Experts of a small language model: width 384, 1 pick a token.
Below are experts of layer 8 (counted from 0) of a mixture-of-experts language model. Rows are named router (the router's row for the expert), up (a neuron's input weights, with its number) and show model dimensions 0-95. Each number is 128 + 24 x the weight over its row's rms, rounded and kept within 0 to 255. Numbers have three digits each.
Before each expert's rows: "gets" lists some tokens that make up at least twice as much of what it gets as of all text. This comes from a sample of Wikipedia text that the model never trained on. Tokens count by the router's weight.

# expert 3
gets: " |", "S", " ", " S", "%", "N"
router:088148140128139122122127133089152147137075114084158154141200096169131130143121162129089138161079090109104130112140103127132139132160125150167111153139100117143125147125122124140140118098126145138102094155115151126125154182145126122112092112127120101130121146188131127175125132114147090067
up0:169128119141141115098118173112160119081124094100139128157122100162137106181110134166126076113089099109088115151122148128072151088135141122160136095121125132118095116099092144117153091103086104139107121156164138149104163152109109131113124165151121117167104155147124106115146190140101112109
up1:124135106121160126141134114115171089146110120114133137133177119144144157169146099130117148159147136092120101114154146116137142172163164134115108134115119127108147150146121090128134137136144128171124090132141110116136146120115104115176149091128159136120104107147139151150176138082144127126
up2:093133138163117115147117108115155150159113126150124159111156185114139141144156073080089131132132145138097125134155113093109124144131169143137160150119108094127121090089112116111113119109098123149126136125136164153095157114164109158150126115083169144134135167159126098178143122102148139101
up3:140208125145099155118103140100117177106161101121142129130152113089091125123152117060110134131133135138095147099123066128089152111142145133139080158175104110114144167150126152163146143158134122151147109123128113120153153143082082093121168125178150125120113116121137168133077161137099149120
up4:088121161145131137139151116126092119110128121138123113124142157095127119112134133120113168161151129133121159103122071131134140149107114120107153129132098166160091143095116145150150146109112115158116084149131165155101115104113113116136118131169140111116139145091121110117176155162128133132
up5:135166145134182106113112137105151086110112137125145134144149139113093119150119104127102081111118104087086127120107130067098137105117152111125122123128162115125102121089133139157166162060101101135123135133157157163191139109058142090137137110121156139131146150150111149182112147103094191141
up6:113113149138084150104129139088173155123143137093125130151150147118091101146142135153116131124155127124096109145121107096121110142158061085134130169131120117101088139132105174138133113122147098156142094140118130139152173166135135115133122137150135148136129110105151115108106109116138117137
up7:104138128124105109132098117114158108184127133123077132125158162145138105160118188141115112145072110095109062131100125125111133135097130144107144142111125133128087094123134114135145136082155140166139120119162119155122131166129143104140166136126096106124121184106160145153151168168149155100
up8:145124170114161157136147124128156141126155131142155133139111169122151109130122187099153182139137074114163114135086125146085138122060134106148150117119118113102085173130154115151130099146062124127138119134119151084132164191163103130167120194118098148130095109140138126165150061154171134098
up9:099082113160120096133124167133134105132131105113135110143124129148148109131087118105104152100110125173153123093090137126099082135124140097126113114117133168133146138120131130176118125162129100117115159113142139151120169172121101116159172153144113132134136151159169119141093106127106124113

# expert 0
gets: " (", "–", "al", "er", "ur", "or"
router:118161103094118066108117121101128155129148135131116145165150134125153084117097128128130159104137160143132142148120147141131118101163116150146159110131112147121094082141136128109127166101134126163150093127135097119157160175102079139155132105147110100145094154136133100102151129088154086138
up0:156132152130121135129144161110121131135147097153093136094162100115095139130095139143113118108153115108110144152151117130133126106146131135139104143090160146112097136064125151098138151148163125216120154123091106087105142112132135166120189132154105124146103167148145123139140106157129139124
up1:151143118167117098164140115108135177119156083121130122153135150135124141137138094161193136143137142129161129120117174093103109099079120143123107110104089140130140134142130136116125078105108150164134145157108127141175132159172157129108157119112130142134142155172111110099098106127117119152
up2:105160136154106112120149102119135128128092120135151102142150151107132115117114131119115120124127133137123130116121153176128120112096110132103129131127075096128131126178135090082095136126130138160142120119149114151097134072109133121112159101179109095131065162047134146144137125108120103136
up3:119100166090154087123132127173140153121169129144155156109104127077092130106128067155089185128130138182127150132158111129109134123154139151113163126103119135163117132148146134143146129129120154133145135153098133159110100169126117129151096107114129162125097119119161064148134106097095131108
up4:099152096153109138147163130135113135132117122075125121117134087125098092088149119202164159130124136095135129122167140129122107110126150112107156142183111132153113153157161130176130156097128140125150154114116118142152101164108152127153097136108140149104148095136135069107122103149107106171
up5:103176127138163151089129123125144118145100125117108098076120120152166138105086142127130145095133130103134120139179126135153133125138117147084162127141112147109133144103128146109128048123148098121128089145156092136130132107115143132100118087096122104166134094144128132154109118139153165171
up6:120092145142139104125121091132114153133161156105140174138121137111126155135108151135117155162141145103125099090126117089133134104152125149104121092145129079110112112106099102131086122148124102082146126096145126143120158161094140122126151147095105145131150129138111130117179101128106117136
up7:157136117120131128101162174115152126152103061135147080123140112115103107136110127144107119086115151145165132141162172117097138059109119133132177090114104168144111094150103130136185079122105109181105121107134108124134099129148105099130147081140146058152127129147136084145116121105134149100
up8:122170116132109163121150112117163099106148154149116125129117137141138113091135095131156104116115107106166154106152152151144080149143102106099111154131102143140105146174117184137111078153136084119150113087129127124122148141148132106126105105116114116094106145143139151130118099100121110095
up9:117167103103157144104137099130130119110082104109142142166191113143148112154141124103142115151112111179151124189099101154166149118188154069143092109124180104097132138134115118125071102150107115137139128129106142163087150134124170119157152169120149132097097107110099120151127109140121104142

# expert 8
gets: ".", "-", " |", "|", ":", ")."
router:148112098105106153128139117140186114145146112127106121078100143116163093154104165120131065121143148136153171108141117147129115106148116113121162141140139159157104116135144095144141137090126158094168105120098138170153157124123114087109139115149081126147147100139089131136100103135145156126
up0:149103109141134184146088176115148122117181145092114103119120148132152141159097163120136151169146133163125145155154139142168142089117103091142143142150121113133093127122147092147105149143137130174127077138133097146152117110075138133128152108125110102124143162124127122142163150104136156135
up1:153093094140086129154144104099112094136159128137165105127098148123132071117090162135132131093144164125156119187130130117107160100129091134160165078122090160141079169123140179114135121152153109082119115111112140122168186110123156091151145131123114151098132123131147090157134108078104177105
up2:151123145145138112149139153132130108113114130127091158111083116139133091115112138193199144118165107110143125174122119149149121142112098130107110103132152091178090156151142164140138129121149127081135111142118156117115114132177114128104119142097133155147120126116146103121130153146129155136
up3:151112097125124157144181112110141119143154085108124118117092114135135120174115178140089127132113094140110133111142154123117099149141111104166145142166137138187085146097164087180138095154148174156135151088133121154111121109143093129133109117127154100152091103088121091113152127154154153127
up4:135138120090143165099136128142137111135148120151136110093084106127117126123110119147077136159102141110180147159122148137118144101151131083151123151107159155162095138137105110169133080146111132126132112086095139112124109105138152132097146111131091095131137144138130160145086114160195085155
up5:136141121106131072125154188122146134094142103132157107145121152102141097112082142117100132130100178171131119099154140110141148096156074131093128099114129133162084141125119137128110123135120102117127198111118135154148151102162088102104111162154095141159128115150128120156137147109172113147
up6:086113105117116166108144157139167144137146088125139136117144106116102137150137131123106109129147133179103167109139110128104106147129131154145114109110098089150102137166158139129136138108128165170142102149162159164125136104133143123140157125103142149115132119156140114127096143131147158154
up7:132088154135109136118103132158100133108141179124088125104093110150169162159128086166159109136113145149131105174152145122129128107118165172135128132127075153148148124140134108152160147127081150106115130134113069128144129135094168155114145118131112129133124127144121114158097173142107123096
up8:142128125131182059146159093108120108147137080121143137140136118104132107111160154118157128132123088180130166099164177100098091128126100121118151118126118103096122135143174121117115141128100146142141074137093107151148159181166113078083109157160087099086103125165137140138113102135124141181
up9:103115085076138085154117085094120132150136107158140133132123166143103103152184138093149165152146132123143113098104126119105135105115133157145111076087138120153131123128148057169128150177163173126149112136156120175106171124154123130116144156118154096141094081121126142119137132148149149117

# expert 7
gets: "ed", "ly", "ing", "ated", " not", " also"
router:141134115104145136134112106119152134118187110081189186125144061143121050118153116157143118087096098125131139143154103160135121130196142133129132109106130111102124146109123095131167119117129116135133093146118126141146141160151125112100153098108161135147115105096140119101142116128122143142
up0:119146121096184123122124114117104119158124089152118151093158099141086101143108129151163148070159146104138085113151151110081090105135104079150110146133146136130124161110142135108136136157156111157116144167123148128146170132111108139119082100132129125096153118144115163141101126173130131157
up1:111126113118120112142136098150143142159135114130141073117121120191134103070134164169136161129110134127127116113109143114111103127171156122108127149105119130124111142104087145147112120137150145107140110093120092118149135115111105104094141107146141155135143138174124124149092135156138139116
up2:087125148107127121088106113106109104150148152127075088122123156130104126145148100123156122103121128167129142137115178114126109091164158123112136119086119087160087106146130135115148097130108126124131105097095128154168101107118115141112183124105140137137121147085138095142124131150103130139
up3:113135067110124122180124126103139123131133092130159128123147096158168113125146133154095121129119154091146120131130124140155136114114108132138088095114132115157144093104142123116114118109123109124164139145120153108106120121101080122113133091123120168124161114167131157096136102089118170120
up4:096159127139096162119139147124102162124090133147151141124140137122111080082148122119167128117119116108136143101102099140172140091156107100117119119139116143154129104139173106160137088138150084106167146127124129153120134104145135099152151163132134131141111112125119130094104128112157127163
up5:112172142111105157132092126093129137155126096107114127135219151126146091167139159138118125168133127099145147098119132091124151118121110133142118125151094109121128174157112174116130088122112119161144147097146165119111104139119165161126191124115077108141138130129081137142176135169122127127
up6:114130099148119140149115141056144122136135128196096150130136141130132099127145129103108148115145120138117127107147153171122102133148114129140098103148120155138127127104142095144120129139120162127082137128121111148174141106119141081128140115117122141152136156151183122113139135119116130143
up7:138124117110140123136090115111159134175163100127109134095104103187153123140127129142096133154126133115132107139148153137113120157120121182139101152123092172135113100150161154133103106116127130101136123177130148168141153099108120123155118127099119142142097125170130191149158128119132149102
up8:117127119136115119119149112189126151176124123143160134112114140107125111127146116101138094129165127150141150085103152173129085095129127089139086147121114121153135149170138136074129191124115129103158121133139120126107118161126168133119136103161130144053155123154147149057138169131088092135
up9:119122132151146189140091118168148117137105075097177119179144147148142115129176136136135089100156146095149141142114095151202142132116108073130128085088105096136139091130124097134171122108148157128139132129141151112155147116189135152159130092140132135126139135070162151113148135132167100166

# expert 14
gets: "0", "m", "8", " m", "9", "7"
router:141121136111152128134122108124183128139105127135140094127165091141140129104179115100127071129099134105130099153151150101115116110147142133123123118128120105151151096133147167137126107152162170171151111186157110126132133117076114106107114118152160129155167129125111092139139120114088155103
up0:167085207110154136157155121108149105133157158104125074125094121166125124139145158108096086107131099102158119122147121182091136168153093085163159114078169119098113129111131149162122117120118127122124092105133090072111147114157141124104106153149172136154133109129146117143123132134163114131
up1:114133138125107161168108084155142084160133147154159141151130133127114092082152106110117152083091147122090146150105106108160108151105130149169121116131139123131148135147129106128131111150103120108123126162113130147141118089116112125146122130105122140117148125097142131143100113118124190126
up2:144107109132139106126128116144123124144146152093098138102159093145103118108112116105164122119148148118118126190137125122152145116137114112151091140109086124149146104143126135136105108165116116085062140168148083116136131106106127174111125104102102088138136129105124139111097138126117123125
up3:189108138118151158172109142132121138127097105162142132130133135096138069134128120148143072095136117125138157122121178094096143143116127120100102111117106138147117151138127114097164118114148101157107087145126122177107128118082121143134121122131075137117136090136115110109124166153120162148
up4:126136092097132131148123095115177148127116146128117137099148174133115132126200154133111098115154126151135162152125140118147106115135124138117113131097120116144119087151156158142127152092111112126111123148151145149129117125142123081125165132148151096171125158119117091130089169130098124095
up5:150120131143145141103131162081126087134087144140090111127162145105140117146123107096100088152117129160170131137149104149116121073121098118180116114144120085119148132105090128142109120129135116107113154138133123163137112182125145127127124101104144101102156168155119098142101122166170103136
up6:111150140128122135115132161091129129152132111146137096134149114102157131099143100126150157121142112122110138133117093085089108128140121135140171108093098129116105131117170146112103140120099126117101118161135092137123108109145125086187093137162123151104134143109099146122147149148106132146
up7:149116139137114141161113115127175153188143089159093068108146109144090110153165134119101150094137187103117119150190117135119117092142139147106124152160156115151124112130137125133109126112117151150086122158160117163107132094164134158142146119145134134130141142117131099148151115135110126126
up8:093104102141108131162148118136157111149118147120103122112141148158150126133094129117162111113155099095171143102127162123129193103172134105136157112141136116136124126173100140125154134170157102148170115186095126138106139122102149158094096133186116163115150144159120150140143102124133171148
up9:145127163117109105114153144094143133134114153133135155149173098131100102142161072099112141163171138141162142170182123097139086129112138128147117113128166101090116114096099142148180086164083124130105146161121193104126113113106122145133123077107113116109103153130129078113180127134113118112

# expert 15
gets: ")", " I", "k", "I", "h", "ight"
router:103128093123110114134136149103147137078120121147168190139146088154086113140146149149124152085070110121131145128152114151130117079182150122119095093169110140136153117121110122111144065075158137146094153172135133170113143130139168073118136133126153094133120120110103118139142068157115110094
up0:158122120126133122105130164076129123132136087144146073132070134075119095105132097072165166117148125160144118118154133153092128142140173135131086144152134144159123127142098124118124092067159147142128136130150147156108164143129136151137179131109108093140109144167110102162125093136131105174
up1:119138083132149139124104163108149130132174150144207134157104130147150136134141082147149142153134169148127132096186133168127133137095150145134158104114118092102126157135139156069142134119157087138139112140139104150115127123099140119090136122127164113094151148157119135116094116113150108171
up2:114152097136123110128117169126096127132164165093149157123109111113107124134111101103095125142098147093120142114146129140119138112182154132148074127191131137113136159144092125099120129127133144136073097129093093127102139164080150156106140092130132145120082102138114151113114112123130127131
up3:104137121138177146127165104116105168106099142113114126117120137137160153127091111155117153104105157171116142159138168097110143115150161119136107113132124168110093118167131148125145128074117140149124134113138106153137141157112128116136105128146116105112147123084132140121091111109082122124
up4:097143108125126104110157176143150178080091112141104160130111123142157101127139176156119148149105151135118146154127136133161098119148163171089114076131145108105110061087151129106127128159135128152117171117147176127128134158158162089111116127108109107127139116163177119100141146108113116140
up5:127142140165142102086114135099148129149133101088115102125107109130138139119111140101163112160148086131098098152201157122159114090174141130164123169078120092110106134170163179131140083113064107113139160143125094149118118091145149112092118131111120145106182141147133087149129124095112108169
up6:069147137085134161144154152114129144092124129091099146140157188108119152139122128147146176129126195149122088110123101163126161114112161117128130163169161094136166174129174107137141126147118112107105164114145100131113156137114126118174088133116147062121141164115126107175144101110151109115
up7:161113099136129162143091161101179119149139109125148111085164086120125148120089123116145147088099105077127117121132165132160155141183093077124108123099126107117131125121131165107175105128136103141116168119160110149103124128112142080116130141146139120098139111145155119130091084128126185128
up8:148109136097138086160138098148135118106159116126130109082131075098154132107104094094173129147137104144167142087123127154089129152163161107136127141099106130112135128161090104112143085101090121122186162118119115133128111144098117100115148111158086126098126140111104135134124158106156133105
up9:104104159120132134164137118092123143152156136174172092114126099173067106097146135139151126073077088140117097151138154103093129118118171154141121114122118109134159131096111151096113112119120108129155161150130106162111095136097166138138132126125124129131150122113089128149118149119138088068

# expert 12
gets: "c", "in", "n", "g", "b", "t"
router:156082157127133122085146146097114135104140108118126184151090085117120144107145103176139098128156125159143094166140115120144108150191107119134176102128130130121120124114146137132139142107116129129156098143108109148106124105170134113105095114158151114133134116120136090151175117176140130099
up0:131097123139152175115139132144160132147096087114154147130119183135139108097149089123139146144136128123147090128130073107077118146125115102116102107110179149116080131140104131137125093138168110121090134111104101121107123096169132103102209175156155154157116101151141088131131140114151098166
up1:149077126108150126169141114119110127124117115107104149125121091160132129134135118130082120162119112104129154110160103142167121098177067114105109113085156140120103147093098133091134133088123158125144137157139107111126140115126159110091096127127122137067107105085105125184132134101167122136
up2:139161103152148087116107147105165135082131098114117135122096105123114160157071123172122158146158085108132136192138136111100105137155122114140166170097123119135157109134116136145104074118133124126165082137090132180091144123131149082119086131153158120115143126124122127081150085135135116139
up3:166095169099136135138133169129114118137117145154159158115130117116113168157113142153112109144119126169108121119123142141151134138187101148151137118113141121154069152107096155140132119102121167175152105088121119102057121093146171071109131156113084132089141128147096126135133112118141109117
up4:160124124116117159116112181157141114122150094148135144116124148135104118139145178126105132129109146131150170144130099145099144169118100137100107130163125097131137149119140136124124167155156117112103095127127134154092144061156135134125118106128127133122103125131139091108120122134127169129
up5:129140121114111178144116178071129134136155114089131140119086134152139096171111124116101099162111113125145139149138108158175106135127131146134088117109179130125118119146136133108113125144155115146171118149114101124105099120113144148156132138172108061101156109108102134118137140110186146135
up6:146111148086116138140130119113086111129132123133133105126121139141109126143153142102144123162099121139157122120151093178093116143134129117155121108119088129057169143133057084126103093127091083130134078142173148114149139131120122170123139135179119146181115131178102092096122097125088148139
up7:132120177107117111179145126120150103112182139164110122104139093140152118156085133130129130179146142116155107080138164160109160094126142201157085138073159117128115125127138152105113095132125135128142126139121106090160105140110119113107150119153152095174144111113116141139135129120133100129
up8:142120124132085124122102093145117138136173134100121121145143121085111158129105116088110150142110116132164112124146116137086081106143162103086141115108121151113118097166169153122123178152132131075137093115140094127120145127105131115119156141131117104115165127099127114145168120133153124166
up9:143115128144103092134131143140168144113099129124132119108126127113124159136157152121113106130148130138148156141123141157107144153091101117097147146132127171089124124121134102097137118076132165117091105100113125181094164104132085115084196113129135166130131143115151159104147106118110151154

# expert 1
gets: "s", ",", "es", "ia", " States", "en"
router:127108154136149134110102102143126128094147081129095151168141154168140120153131112118113140121134104167121158173106124124135085122144160131114143132113162104161099121116102137124142105111125105110127116141135118133113131163146116131145124150151151137149104103161155159156109109134136111132
up0:114068117113159140088114108165140194150102098134132163124139157105194162129125138130131125125131137137133136126139174140117119099118099120103105138124097123144135119121133111124169079146128180088142123115117146138167131103129170091125117142106130104137124102100114103144133118133141116149
up1:135143129131139136146122125130143130110151092153140124126122087139100129177067127096150083144152131112086133131105143137100125107119122114150125171130150132132167091117149109141150183139120123123166099119139157167129169118143137102097155098155114078180088134143144132181098150079117120116
up2:105126131116125127113167080150103156108141111167095128170128126110135120138149126070101120110137098178157138155124113117091100117109128162138148127159103082101165164192101145176141107091133126119118132168116122134077139160092121155132145145123085135103112110170138104127115109108142110148
up3:117107146113112137125153106087145186142134113129140161170132112097114079151111093138130144111097146163149137117135129115112145144117174126107156095106121085106140124138134159173151120135101153139076127125144122166121091131159100127100110152135096164163155149106108096147139098166146136129
up4:139157169131141150148145110126136089112098093100172126154136139096098135110122149076093127121140100097132149114125138111083124109152096152113098096158149131151130111137138108105127105128104121114107118139126122141133141134118128104075145126126154153163142083119137122127126125103116096109
up5:104145124132145105122106153123106111182143087098131177169129102139130117141139090166146133129144084144140150148098192149121180153103105138126065156142086120132104126118154095132106123150168104140162086126128087132104161163129133122151161183148108141162134113130122150130135102121145126162
up6:118108125113131139107140139117150069160171113175163144124100148180101089128116132119148127115150066107136127140121131133185145111126176121136112079081118092109082143104111131165158149163141123117134165122108126151107182108142162151098143155122136113109136170148163144128132135143113142130
up7:103129124126100110142086148144132120092134099155102150104122107143115100165126127131130158124070139138134119169111128132164116108162132159119130153114164141120120124165113151126164082138134133125084148159154112097136120137140119113126144105112084106148130181151130127115130124129134109086
up8:107144139126096124128104109082117125141169097117081117106093163139118156148110140163119152108144131140139126157143130154169121176140068195145152132105150125039156137143124127140124132115122147095146119120097095144120133102147106127113123165130104154135111127112144156131137096157129136187
up9:136135145151144144079120137108126138111123141134148138122144162134162151131049131146123172153152156102148080092159158138170146130088137120112107125168163119122124126142103119128116125140129107175112143149069118094076133116150114141123159172118098148123067124138119176151109143085109156179

# expert 10
gets: "\n", "==", "$", "}", " $", " ==="
router:082137157160090115150116122132142111111115094073105093156134162162153151125151142117117131131107122078140098125126102115130130129133115106114123155123122078152141110109115100113148092118115122135129117120165152137159136138124126125179119104133130153135151112094159108152135137167164131175
up0:120151162150088158172162107114150130096146146115098109140140135162179119161131134141168108099129186112170109120125104076141146092107161120117120127133128115116080124188117128117121141106157174134122128119164125124125128129140135097146126109123144145117118151118127115101082110149137126087
up1:143155145132134159132108140106131147159113122148112054188133135113133100085159140116095176144127158119114148122160116102124110116135105143108134114172183090154105134137136154123121127112104142168129137105105123144151124118112154099131132187139162067136142150154110120170089141121123133134
up2:120096155136110131140159131113126178136150134107153122154136143116117153099171126153085158124145141132131113120130126127193158169123121135113130136134136131129122138135104128117142122153116167150153136102107144111095127125122155138120147122183098147115131125093166146156098092134184165144
up3:113192103168154143128163120173103103122088109108167138145110133183142125096141134148163131130129141102120112140120152143116116121141129095131103099113099098073132116156168095137086130141149102151120146077126168094173123079193143125138146107145129124127158120129089156139129141139136108191
up4:097176149129097098129114154093120108136194140144125068176126138124141073122179143101150146156110077097113135155126124133126137134158131128128119108087101146138073134143134094129105157146048108091116163120150117116071115129129105105139125114122131147176168136120138169130125164162160095079
up5:103087116108113156148104091095120116114151124090122124153143112123150126127160138146163155088180133120154132096152104083092115117140132122126127128141125129130155126139118118160132146128096104209159121116165148126091130102131143112139175089084137147150121161149137119081138132147170106144
up6:132157120138167185131097160140119131144132079138115113114094151130137133096156127103136102140133116138108112110125171126121170176155121151084158160147086132167110123114090160133100163094107157122157112094153137138110121137129153143151116144078126123171141113082128090135155071148132126127
up7:147123162140083127133089113100096167142129150110118142134124162129202140115141081106101163152109105141133124142131104126110123178092098160157120153078148145070153118143146127135119160151105098136127163162094145127127126109116138108166096125123112125150129111122158111106158159127083141089
up8:112099091107122144137147119139145166105131092095113126103146179116110104147124086112153132102094110080124107135131119157144154100100151141154128167124158113169176091158128124092116085105103137124147112091175140167128109119127092151102122102117114137174119132130111156155160156096122151126
up9:128136109185123092157134170123131142125095147135131142098084137125103133123128129093164148110095102113129115076113110120114180111118106107149115158125162109125104136162160148177139095091136148165118190104166129087135109145118120167092139150098182151133140108099121149097089162112095139094

# expert 2
gets: "1", "2", "3", "4", "'", "0"
router:116134101130106122127132143134150136149170128103101092097121080144095118147115137178134140106180113137095142112129124147125134071156155145101089132157063116156121138132155127163161064116136136099123165183127107159155155150123110123123079112122130093106134172120132133123107169102107125117
up0:112158073113138092110108123114174102099128131127079146117117128175134119136164125139119106144119148107151107098168084158154184174150163163081132171137101137080102128101166084131189128131107129119106154133118146112097124121186122099145132119101108123118129138098154091122136153135170115126
up1:131115125121110162140104144127147117131134131096154112139158121090121128107104132100103175180135100108133145091089102113133121158155116098103120163084120126156086153070160100122106133130131132117125156126117114092107156179142160111106132123158133117131112115125080107094126155123128066146
up2:126128117131147143113081166050144100119119092089143139162178167124171105181141155144111099111130108090132132096131100137124117144120156146131124149171136136078096121135136095118134114103126126138133164150093138094134142160115160099114170186139117093129081133144140121155145164153155075095
up3:149148124164116112138117104160100129104160137188108145098132153110149137129153138105126139109112121128162147144113108133170091097108134096104136156131103195114101136083159106100120096125103138143129160158130141150115100151152084112120126131091117146141175168114111144120099151131098158116
up4:145120141131135110144114160151138088150174163147115150116135118101185109109152132127161140132172105133125121149107142116143126114146132135145077162141095117108162139132100089147170126092133078151161134107137119097151114128113079152088098149126097094082168149137140164155103129117145191143
up5:175103101122106149108087106106119101150108131139146099128162140125100140180124107120138114121145140135129113138128116126085111131121137147100125137133115123091102138108155106125150094129141135128098137112100127111118132154109106125130136150156116126141111146161099089152131181141110112153
up6:112170135118145170142116135175128144173147143138156130110148120122144106118113158132140125126156081074152133149078162101138149099113146133118113102149118136093116091160105151110082104120110112143113170162141129083137157098165160097123110140165097187081127100138149126112125117163107146153
up7:096135111136144122136152116120119129150112095133150098146107110134124145111138156099170140117146144142128101132126158130088116113095128120132089130141109090102151120135184123142119197097109132095134119123150164142120146143108141086148092121146137107109103107113157137142141156036132127154
up8:123112138107096143101117123169161158106143113126129101128157129172093122140139165122129120138170105121136105116125100107122130117134128118131119152139167141135164134100054119134162105145114099136152063147130124067150149166127151092139151188137166103127092138117122158135155162126132138132
up9:081109133123099133091123160146119153114123171157143126125107110134113104151099142134149127148167155114152124128121146148168161080176109174081095144124128122128130148099116105160160105102128187136100074153117124121115123107113148109124141146110123107133149112126129127121094135095155125149

# expert 13
gets: "0", " —;", "\"", " \"", " st", ":"
router:136156116141112132112118131114125166147183115114145144131138160134122131110116166143165177117145138103130162125143144099106103112161160099138099150076096139121142105106146142129132093130090144103148100149150123138131154092180116126116136111109119116131179151088133128133140145140173130124
up0:125125123142130147117174118184121141123157091119100136111137110114124093120128135156132127136106109100113121129122112122177099167134171154143121163113129156151089105126118117103143146100128132137137132147134155096139147123123130130120145087133083123133135061130103166168122136128145101120
up1:127125114114094127111115125154108171133126143169167109130153135131118107128142145102117156116112141174137126183109086081144117168135169160114161154140088097112114142097148112151167121118153151150133134103149075127160116106115089140082124068145157136119141140102106123127130145146145127114
up2:112142140120123100136141155117151122175128098121139127125158149123119124130120115112172160130094142142153153117159113114120111135137111164109104099081134138133113088126111121105177097109096135167145113175136103166078145124132148113112141141114157136150193190171153154089096121125155160135
up3:123159119112099133093149125095087104123103137109112152118117155152116160118109134146144094135100163122099142137120140056131127111156108143150121130138119144133130117135148074116101184146161116132177109127150084163118111122121180130142178125076097122104147137184106101127079197123137123158
up4:188116140120148112135193125133140137136116130176130110103130105113094127137109129142138141134108152113098100145162126112092110132110111099156131136116134150123094114082148110135118088123130125149124182116196123106098136119118105145127131121156106131109143120125150137105111135137162118137
up5:166124145142141107120144142096133157133142121125156140129136126131157135133142151110129186149082091052116129122136138118096102116136133123135122167130147121137120122160122166090119130138123118118111093141139140139095155140167167100118121130106130140133115127113162126137112147136160122149
up6:128138147111127174122192147091113093085125145075092109124144142093156104142124134108126108129105129168125132159123133117093084112146175157048058101084140171134109087142164095161109145124097131131102129150137099145108110104101101129134158138115137121141183113124107138098164136110131152155
up7:129149133117124107141124121097119086115120101116143144132147120152120084111177123128143082154116149104197140122110129165139140125152167133153103125117077145145149115109120142116132077105189099174103097135106112159135145118079135100113122137089120142122162151115153097101128134131156104154
up8:124134118114125090101104130125143117115128134145096104068102159117103189152131107116122131112130188162146135114159143146153085158129125095137104135104124140097116143166119141143160113126120115105173152182137140096100123132134142127157132125144093120179117182148128123127176110099156155109
up9:108107151095134083135133096116171098169088116169116170145134176149122132125121091118169052111120143125154149142127119102096131109151123124160113154116126137089120094081146118150140134130166084087176116158101100123138159112119138140159130105124068150118116141116105129151113134132152123155

# expert 9
gets: " of", " in", " to", " for", " by", " on"
router:141081101125131149096126076108170074114172079091128140132085132154129106108133145086159157139153083096110123098138114149114098074212162114135096127160131117161127121112096108107135134120150125135174159125173110063083131115149134116106131110108133162127132092130125082128087124145136136140
up0:119158104129098138149148136120167148100089129133122105136149154117180162088076111152152132144130106157175143156144119138155140076098092077132122122123109155153085101113138064119146097121148123116120109150165144108126096114152150152138119137107083164092158155098126119150112118096129085161
up1:141171134099154155131128132124068126111161138081112150127137149164138083146119161119109131133114162160069121171119115095103118095117111125174120125147123097117152173118157102115139151147145101108145103176107098136105078137121115181121122095135109118113101116111053118144105167155151132123
up2:154108127139123150128127071113094126134148163141115128084151113165143096154082149133127100133127153123124131131136167146154143119137158098138148189134133114152106156092099116117150147174095130167145092142118124141104137111123143130108137147108162123118140127138116114130129131197166136170
up3:106132141138124146111118131111156153153105126117135134088119129130115168090156120133116136160123146128143169146154178115120145103144116139112094125127119097108093171116155142102125131140142104114112130143193154097139150136146131146121119167078165124150131106135149105105123169130151150111
up4:166128138092148138125113100129148114115120110128073114158127126104150162108136168152123114139163145106143129124203118181111109130116137142096167161136118126081131141148146127116114106113083133104185162150083121098143119161099121115150098114112130120126114131163107101099096127126156121142
up5:111146116117139119094139104167154133088141154108121141140114108142088136101174152138145100117154098152152157160113183137131086101131099113116086146137145111099114186080111164099085093107156108160176133165156115155125160153139154172174111131167119127161125168175134091132099084103102136125
up6:144136141098095105093075153124128127080104167156092117163146129122141095098139130115101116134121135137095131122113115089156123135164158134112149145126110115145082151104126097079130080106127159139111113114131152136145158160120105145134085169124110131158091164134113149167148109165129149117
up7:126177133139124145131155109122158091149134129125085129162146114105143110150118118146156124102101112155130093161112140136126108151155160108122089148162154140096135141149099123069176136129164114165126178164166109135138107101124138167135138176138150142117092110147131125125127083120123087145
up8:129124072097132139099133117134115139129123109087114153148083151157148164177119124113129109140080104119165095122118105142095157130157175124121091129121119083153121152164098122116124109101105128172175109146192164135138119108144112153157136101134133108131141113166161139156130130147146095114
up9:125113126118101122128175097108121135088131148145134158100115089181129081103149087157134087132132131129106134126128117104128150124152164159150138106105158124151133125117144109137135169120153129152124124119104179117164116166151136108121172126143110165143107153152170178085115116124098099102